config = dict(
    n_experts=16,
    normalize_top_k=True,
    init_std_router=0.0273,
    lr_router=0.00108,
    qk_norm=True,
    attn_scale=0.125,
    lr_mult_o=2.0,
)
Below are experts of layer 4 (counted from 0) of a mixture-of-experts language model. Rows are named router (the router's row for the expert), gate (a neuron's input weights, with its number), up (a neuron's input weights, with its number) and show model dimensions 80-159. Each number is 128 + 24 x the weight over its row's rms, rounded and kept within 0 to 255. Numbers have three digits each.
After each expert's rows: "comes after" lists some tokens at least twice as common just before its tokens as in all text. This comes from a sample of Wikipedia text that the model never trained on. Tokens count by the router's weight.

# expert 8
router:069127145134172163102095131116127151152100137122104138190135090123114154099149114111151106136135180106106091159174185110112137153134126126115126124131115121121132112164122105134131113145137101118157145107153100106113122097149149100118087137
gate0:124133110119118108144132116118073151106191144104144117104178120177114117132141148104113130107135106134132132159155160149111185125129115142098152069100157168151096141113143078145177197145171143173099106114137138128123170089094157136113143123
up0:090140163139150098160136091147082141114153129145116127126145114130121154169149132164150090145136154129123124106120119159118091104090130110164168087094139118146110148094126133146153092154153152115090131122095088116128117125101102120161126150
gate1:108113152106137129156150087131136148091144118131132143119102132148106133140120156170159130123130178117080134128122136095103118121107113171175094124167149141157143150118145127061128113138114117142114119147118156109108090091121159142111092094
up1:175126138131148137189092129115107094137127117141102155127123107153124112105167117110091113129088135122096108165078104081135121159142128113146121133126114145125121141140118130166149101159122079155164127108122093133131137126120120131109127147
gate2:107150138138121150109144126119156092106139121154118102134125106165151119134167134138159109102145111142155152083147100092115083148153159178175179162136156138124108132150083142091147122123162128141117104100164114114094140125144153128150164115
up2:109179109154106122132127102144083117166095132117115118091153141153097118163148154100120123138138133110124136142114103152173137123116123130102116160108138126148120115130097082118159074126108110155091143166159093110131134176129151115101136088
gate3:139122131145118138115096085096108139115124110123145104129135156130147185158157124111124108104134118135095136141151148105152135126128164114128130070111100129171124120151132122158148142149113111170127121143125101077110159141126103100093087174
up3:113126141136142084143096138104106121141122123108110089094147218123158101113131158139084111141109112127137183110087100135089124158118117118144109133150147144080144135139152156067146129135108130173114116146151110123144152090165149159148146157
gate4:138199151163072136146124128142153166144137135102093131181121062145134147113104112115138128118167096107104116163162126134131139133131102084148119113110148117126126144130094112113112102127155097156100120125128093144128160139161146110131159123
up4:112120144137110093158117155134141107117163164153161122123144141148116094135118159100146138127122089163162126088185139174118171115142076123122148153058104129135141141147117093136097116138196146142104103114098110102105121098134146147129112155
gate5:170163151134102119160083136101152156150128138069151099129134122172132155120161154139134171130115157147134162126124159128110140117129122141094085167128183130115096100173090138086110143098169137155144112092152134106111084109152103140121129107
up5:126121128112087141149126149104088137111110154096118116142137131132168099122145118081154173081135141130149098141162086082153137119148152150098116146089118145174161139127127108107158131117144150137099144096096122135118155106127153072119136152
gate6:097159122076111111085140163098144142130108156130155094086144165103117179126135091128120117190152124141094125104125114109156119161174123130168103127178085103121157145141129106176124151159161142086152135096084087147104151148172194109137121127
up6:104138183110183123140112127095129103115124107132106122157125097151142137111086095142136114153095122145162158121116091151093153130146090119142156166118115166122122121130151109136147119157167138136117079135138096143157098118121120150132129086
comes after: "\n", "\n\n", "===", " | \"", " \"", " of the"

# expert 2
router:150139126127136120121106084141164143140155149123089148140150116088111131106158109104154106147118133126139067143159138139089140149120118117160114097111116121086143104156101121128126102093137105119154113162131109090129132120136152116106114130
gate0:092158122101098165117131122127107143114111129109129137155128141101131131091149067065160073160152142150104117146140120158135153100155099137132121088169102081193128142122167136159131145134127114069147144152150078144127092140130111132090144131
up0:147122126085107108128150160111119108169148154118165081100143153109181093126108131122065113117144135110141115182126107078091097167094116136124110150137135142096122139117132119145129107149161115138151158121112148085146173126128126107128112154
gate1:122113141138112100107124118148180131095145162094157178162127110093138138163093114052151131150156116135115173135128090129141112114091135144150102140077122142128126160148079122177111116117147127158155127097119137135127092156138161111157124156
up1:133135169164107088114136102107154138146127095133086161133121127095149104078144164132160118101121132136115129117141100116117128079106155131147103126155139097148112107105096126169133184132092148145139131120133124088120133116122120112134141147
gate2:138151098132088128148113124097149105122111175111136132122149110097153161136136104137144159095126152127127104121160135137144143136120180104107180128125160140136138165174136120167159125081139135106135108162115106084142121109111111144151118132
up2:132118153145165096091110153110129113177133135150131183105131108119121156130088082085138091094124124129156153103154102152143048095153077138145083098098135142182130114115141109153151155156107171071134168104147115090135138114104139114132128166
gate3:117114149115137156130070139129116127153084143101146136144177144127155112153113172100147099135094116145156091130174100153139155103143079119090126104110109155134093160187127094112127121101115108111168140107144168158122115172112124134150128147
up3:147103171098160125134132124146135120130133160136100102107088150129144138118096142077159089140075125153092089116103129150123145104147143092142144072147085131115102126132134113131104120107117172130169103105130187138095110157149126171134119142
gate4:111117091113110150124103119150104183177182141098127160129112120130123142154148112151091177124134171135189137166162155132114114165153140149132128112147138122108122164156151089125147111106144084081136152121124122116156122121100092140145136102
up4:137132105149069132147170127126127142133128080142126103125131098145173131132119127128105093145122132105206093122143120149114107103081121134123113135125134119164159121150114142135133126104141127142128138186105121125081121124107129163128129143
gate5:117153165142104126134157147121161140117117148114108153074108162120094134119136135085176109133169121165144166130097104110106090113135121175132127072117116100127128100128129136136171124135134135133138158133129100134144086127148116143100120182
up5:131156151112110147135135087092178140145129130113067116123134119089146117136145129117145147119139081111090158123151111137111078143149123129170081170093136119099106118123122085122094134139108067151114131092131205108127120124132162159097111125
gate6:119138129159150132158139119138153152112157153108152103135137140177141108141105178098109102130137129113128126138134125156134157132144096120107126173127163080098143100125107113106118110111172119100103120153163144097121140100090151098104114112
up6:150124076132167140121130111102166135125119141077150138187132135154149133111142097145143130170107115154130162137131134164154101112125126141092147122184161123087162059116104143112127143082141119126160168156149136128154105130119110162138126123
comes after: "\n", "1", "0", "\n\n", "3", "6"

# expert 4
router:155116126125134172125126121134153086156108188144125146141115116150154117142129136146118153145140178096123128131183092168130154146137101156130131130119127120150113137124093135107148153083151102111138167135128164138191133122129129149079066129
gate0:144160136134126152100134151142113133159139083117133126118121133140113083111144130072125141113118132138162112135091077146100124148144156114124130170105095119155098142156128114136129151096126148081120102163150130103157164135179141121143125133
up0:098082119117126143125121155146153088121091169121105133122065115135127185095166117094127126103124174055113119166073159179150146089149124102109116166162122121140138128105126104143157140107102159138133121142099101113149100118162118165164111131
gate1:112080176106137143120114109143135132158109143135147186114108097128119155100138110128125125129135149147131102108133122130142119096141107118099161149101144107157109132148112079122142116160151097104149185119141096124172085095127098148116109122
up1:096130091107085119110144147120130130119183185094175143099085166131125134112131147099133150139139156108102113112103109142136116096118148139161139100128160112120104141124147112163131104151121128121152150165135111106141145133152161136148109076
gate2:173072116124067165102105139179140102118117093099168116130179161128141111138167092159184128137144136175108132170159149152121137134109107132110139113114144135152157114150151123140129119154168119104169116105127166099104131142100123163146136149
up2:120113146107116096141108093177101105123114138116096104095113157092106114107175106135108115096111104122108168125179116140121105108135101187147141102092169115123106138128092146119141157111160116107156109114110141135115139165113126136103158141
gate3:107129138138114122104106153112143161161102144118159165145116103098123158153119116119117100163141110084167117127107137145178125166160105127146108154124112119104119156133078174121164142096121130128136124106143108123099151102117161120148146131
up3:150141120119153176132118127081113148123112122151144121114143153113116132121120183095121143160055151102101121138098095115138084110134147136120122097123143164127159077141107128136106100116120095156150168151108132153138156137141127165159155144
gate4:102136106107134131128108117138115124109154150153151131185136118137101140115089170168155098137105163107150174090120114142131090138086163137134124086131150148105128144114099107143109121101132162096149144154139122182073119126116152138116127085
up4:106079125171146131145157167138184155115110123136133108146155117127137124138143156107140106127130155122139093155134081098155121173121134105124099155101096102106131091156112091133116148116136153117140120111149113121134110122155143115152109147
gate5:129096133110123150086106170110160123165161103136162111122124149165127098091123147157097147119093141151125125156128126128130147163140103148140121099141152105124127127139097076122130149110104128143123169113158144140140164141119113129164124134
up5:137110108188128095090148115143169090132107138136145142110125100114098141137144131132121115108128123159104125074137142107160072094152147130145116120152143145131072133133133127145126107082136138109145120165147135109135124181117114115130114128
gate6:160122136161138154058134125118170147108142089156171136172128130145174141110133195115144087148121160137158103146140125120134128129116108143142102135129182114142123159132142065162141167124178095104120128171117104166104119103124148132141176151
up6:121108159124117109148128132141105156148169137189139136113173081123134171129171115127150139111139128113103125119145132129124182130128169152165135122155144129139153102103142153127102124135131116119132109118130127112151132115135089154095126146
comes after: "2", "1", " |", "\n", ")", " |  |"

# expert 3
router:119087109110142136134126110078134115106127131170114148113132125156134146110119146093086096166124094128102134124122130133123110158124113083163123107128130093115106193171152144097162145145133128123167138089147120120181096106109131151088103137
gate0:118099124144141132129083107164134131083106128126139117091143165124144153108135139120123120155144153170124186094140122116093142105147159139103175109148158136124112136113132113144106133118106128081152154132151155119187124099170091114163110128
up0:117096132087094113123157149114129098128123120161194124132129173147147098102149113120131107178107157047124116126144159156138148099123098133126135165203130143135124134118137116083134116132132073097146140062114161114128163114143121110135155141
gate1:115170111098113127099109093111126091115132113107120163131116116143121123120139149160125156130138072150131119129084121126092142145100122116110140098107157146137119161160096151146151177095140164103129096121114113133145178157152122133125104120
up1:122170101147145132133136146114125110147107136134141137112140072144117143091135148137157125119147106116145136156112121097113140191137154099171127129116104143174117147112164113100088152150115067139117116151067070090127141122161168159100099120
gate2:098111135152107144130125134131129082137165138133148115112087133086114137108091121087150129123159117146155060175132138103112121132144115150131151124145136151150117137145138129089173140130083158154094119120124131137148106129178085142161163141
up2:141138112099124165113132080102149107152125125162088147117111109111096142130108135122146144134109140188140155142147146117125123103110164146086096109099135140143113136117151141134183134119108148114159092103106172146139142134132119117127128131
gate3:114149111139108125142117154152142159170107101111121125063130124142149103131125140119134073162177114135111116124196150112149131123131122107114173110156110125149156172117149125095118108112117122143145127108147157083118162109153194137104104150
up3:101090133116128096142130170094164173154076123165137093125162095136125141156137108151125125137103109117114131120109151091091149171156118093144099122133168121149125117087097115123111151066114126154166116137126114120138186097139117130140073150
gate4:125156104108141125119132134122089123124151142083147129151120123115156121129114123104138128180117084094088160178125108145171129138141161140122152137103126129112108139116095136125114109091127166123165136156117121133120120134143154132081110152
up4:111120147109126091117172114098149157147127124169085171105121087075165135086154145111145112145100158080134131161110115119124079134160115093138133134135119134153112163143135139128095133117134125103164156169120152132132109123152167071157119127
gate5:126123141116115116130099089111113121117151130144157132134132116149116131120127135104139095202108135100153175116114111121146123143157127075104061124182112141127133105122147112175136117146143141136087109088141101125102102112154137115130097129
up5:090122147162137072112164149139128132181097159135089123097106125140137101096112145114131086142132132166103154123134102126091130134113145125104115111050131130162146132127151107170168080150099083152113168133146128165087121149139085136141149111
gate6:145140140120102143135129101099112116157114088156116135141097123118135091107092141112069050165065106173130093105148136119128124171109106141120149123140134125137121169087156158101116138170079115088101126108138136157163123124138132156149129133
up6:100096123162105119115174048154102170144143087169109134148110149160089057162138123182126130107101096098143128130114114113120111143143159139106155126147107157130111122097165147133152152154093084118151121115137129156133163129125149132120079114
comes after: ".", ", ", " ", "| ", "–", " |"

# expert 0
router:131141100128108155112118139122123109101092119157099124138140144120148133086133175146110067113134159137143138136117126121128174118139136146164128150110150133086080156089099123124135125114125128142114136172157149054146115124118116123113132163
gate0:099135157075129135176096113096107098130185107144100145146132153104131130171181141105113122107131128127129113151118124135148121105123175086086148137167159119175096180120120146112155086137161129117111131122130118113126112086124125116071112140
up0:098196132119166155141143096149161107112155107153156121084146135128134152141174071140094117111102147135111099121150102153120128160147164102132150135129132167138102116139136107125121142112159128120121116123179136154159098131111160122104095147
gate1:130148113115113126147127105139104122155165112157104110133133123140177120127129138177109060123122171133162090149115097136145133144118110134091139112134158164136142190103104135118131152121187174089109112166109091072120145118171123126098109149
up1:079125130123148111170097118139140149125122081109118139125129136116138121129121112113143110110139107133159140155132115172121134112112102138110084114121138130136224086087088118102154162109117130103071141115143146144135128121188130136086144143
gate2:101132123136169118130105136127110126109119139169150124118120123119123112143122179112086104139113111131108164141101130127125139167134135140157123125144133125162133049133100102171114103131091115116103158154138130088177128159116105167101082134
up2:149143137164181154124120134125106083094122128139165090079166121101188152118126162109122122129132137154166131139118094132150129147107142148145138111083106156121086158149151156114108106111132135112131126138128084140113088182133150122089107124
gate3:122179131114108109127160153109117087135105098084172126143107131120147151125120153140119111127128146123114125166085120099099141090108165143116138162142120117146119151095137145164122152095092080123165156108146125106108157154118129147178118132
up3:144152083141105138118107113144104105116130123121103097124127142135113111123114137165139093127116112169161126125155097122089099156149104155185141172127133118121146134112145109156104120119148139163110141133093116112178088157165112088142125100
gate4:117137143154134181117108124134121138129139124115122128118149131109088145137114132095120156131105144124152158129123096123122088149156193138138126179154141152086150115156160149102096100120170112138130157178127113130149137142133140128139124170
up4:164111138089150108109126144148135115097109116164141109123130108124098159110132126093153129179150077134103133138083129133132170140138111123150138127145129150124116136106121104136119185146182170134127128140096120137162132114108104135145098141
gate5:124123151173160145160106169146121179141119130111121138122139126120091138107105162098144136085117108158130137144152096095124196124165147175172078112145127134140138169110119123105141134131098127106137092132128114130141111162117128159111163143
up5:179062144113159135127099144144115120107095119130143134124153122068117128149123091091144113137134137084114132137157156129134117121146141104091130158119133130102107134168087128156124145149146134087146100110142126118102174098108116161150108094
gate6:149104089108155132111167113143131142149086162159113117117150136150131125111117125165160124128112137141151132109137140099124129122151133158133128133155152141148150141118117126127145127094135148103135099142150133148154150122149134107114099137
up6:109121150145063108134143168151124093125089083123149156092150153139126139144089154141138129122108162143138129150092145099150155146141091153118112127158103103139140135141091152106121155142091189089129159154118125113104120137093108132092153135
comes after: " | ", " ", ".", "–", "; ", "| "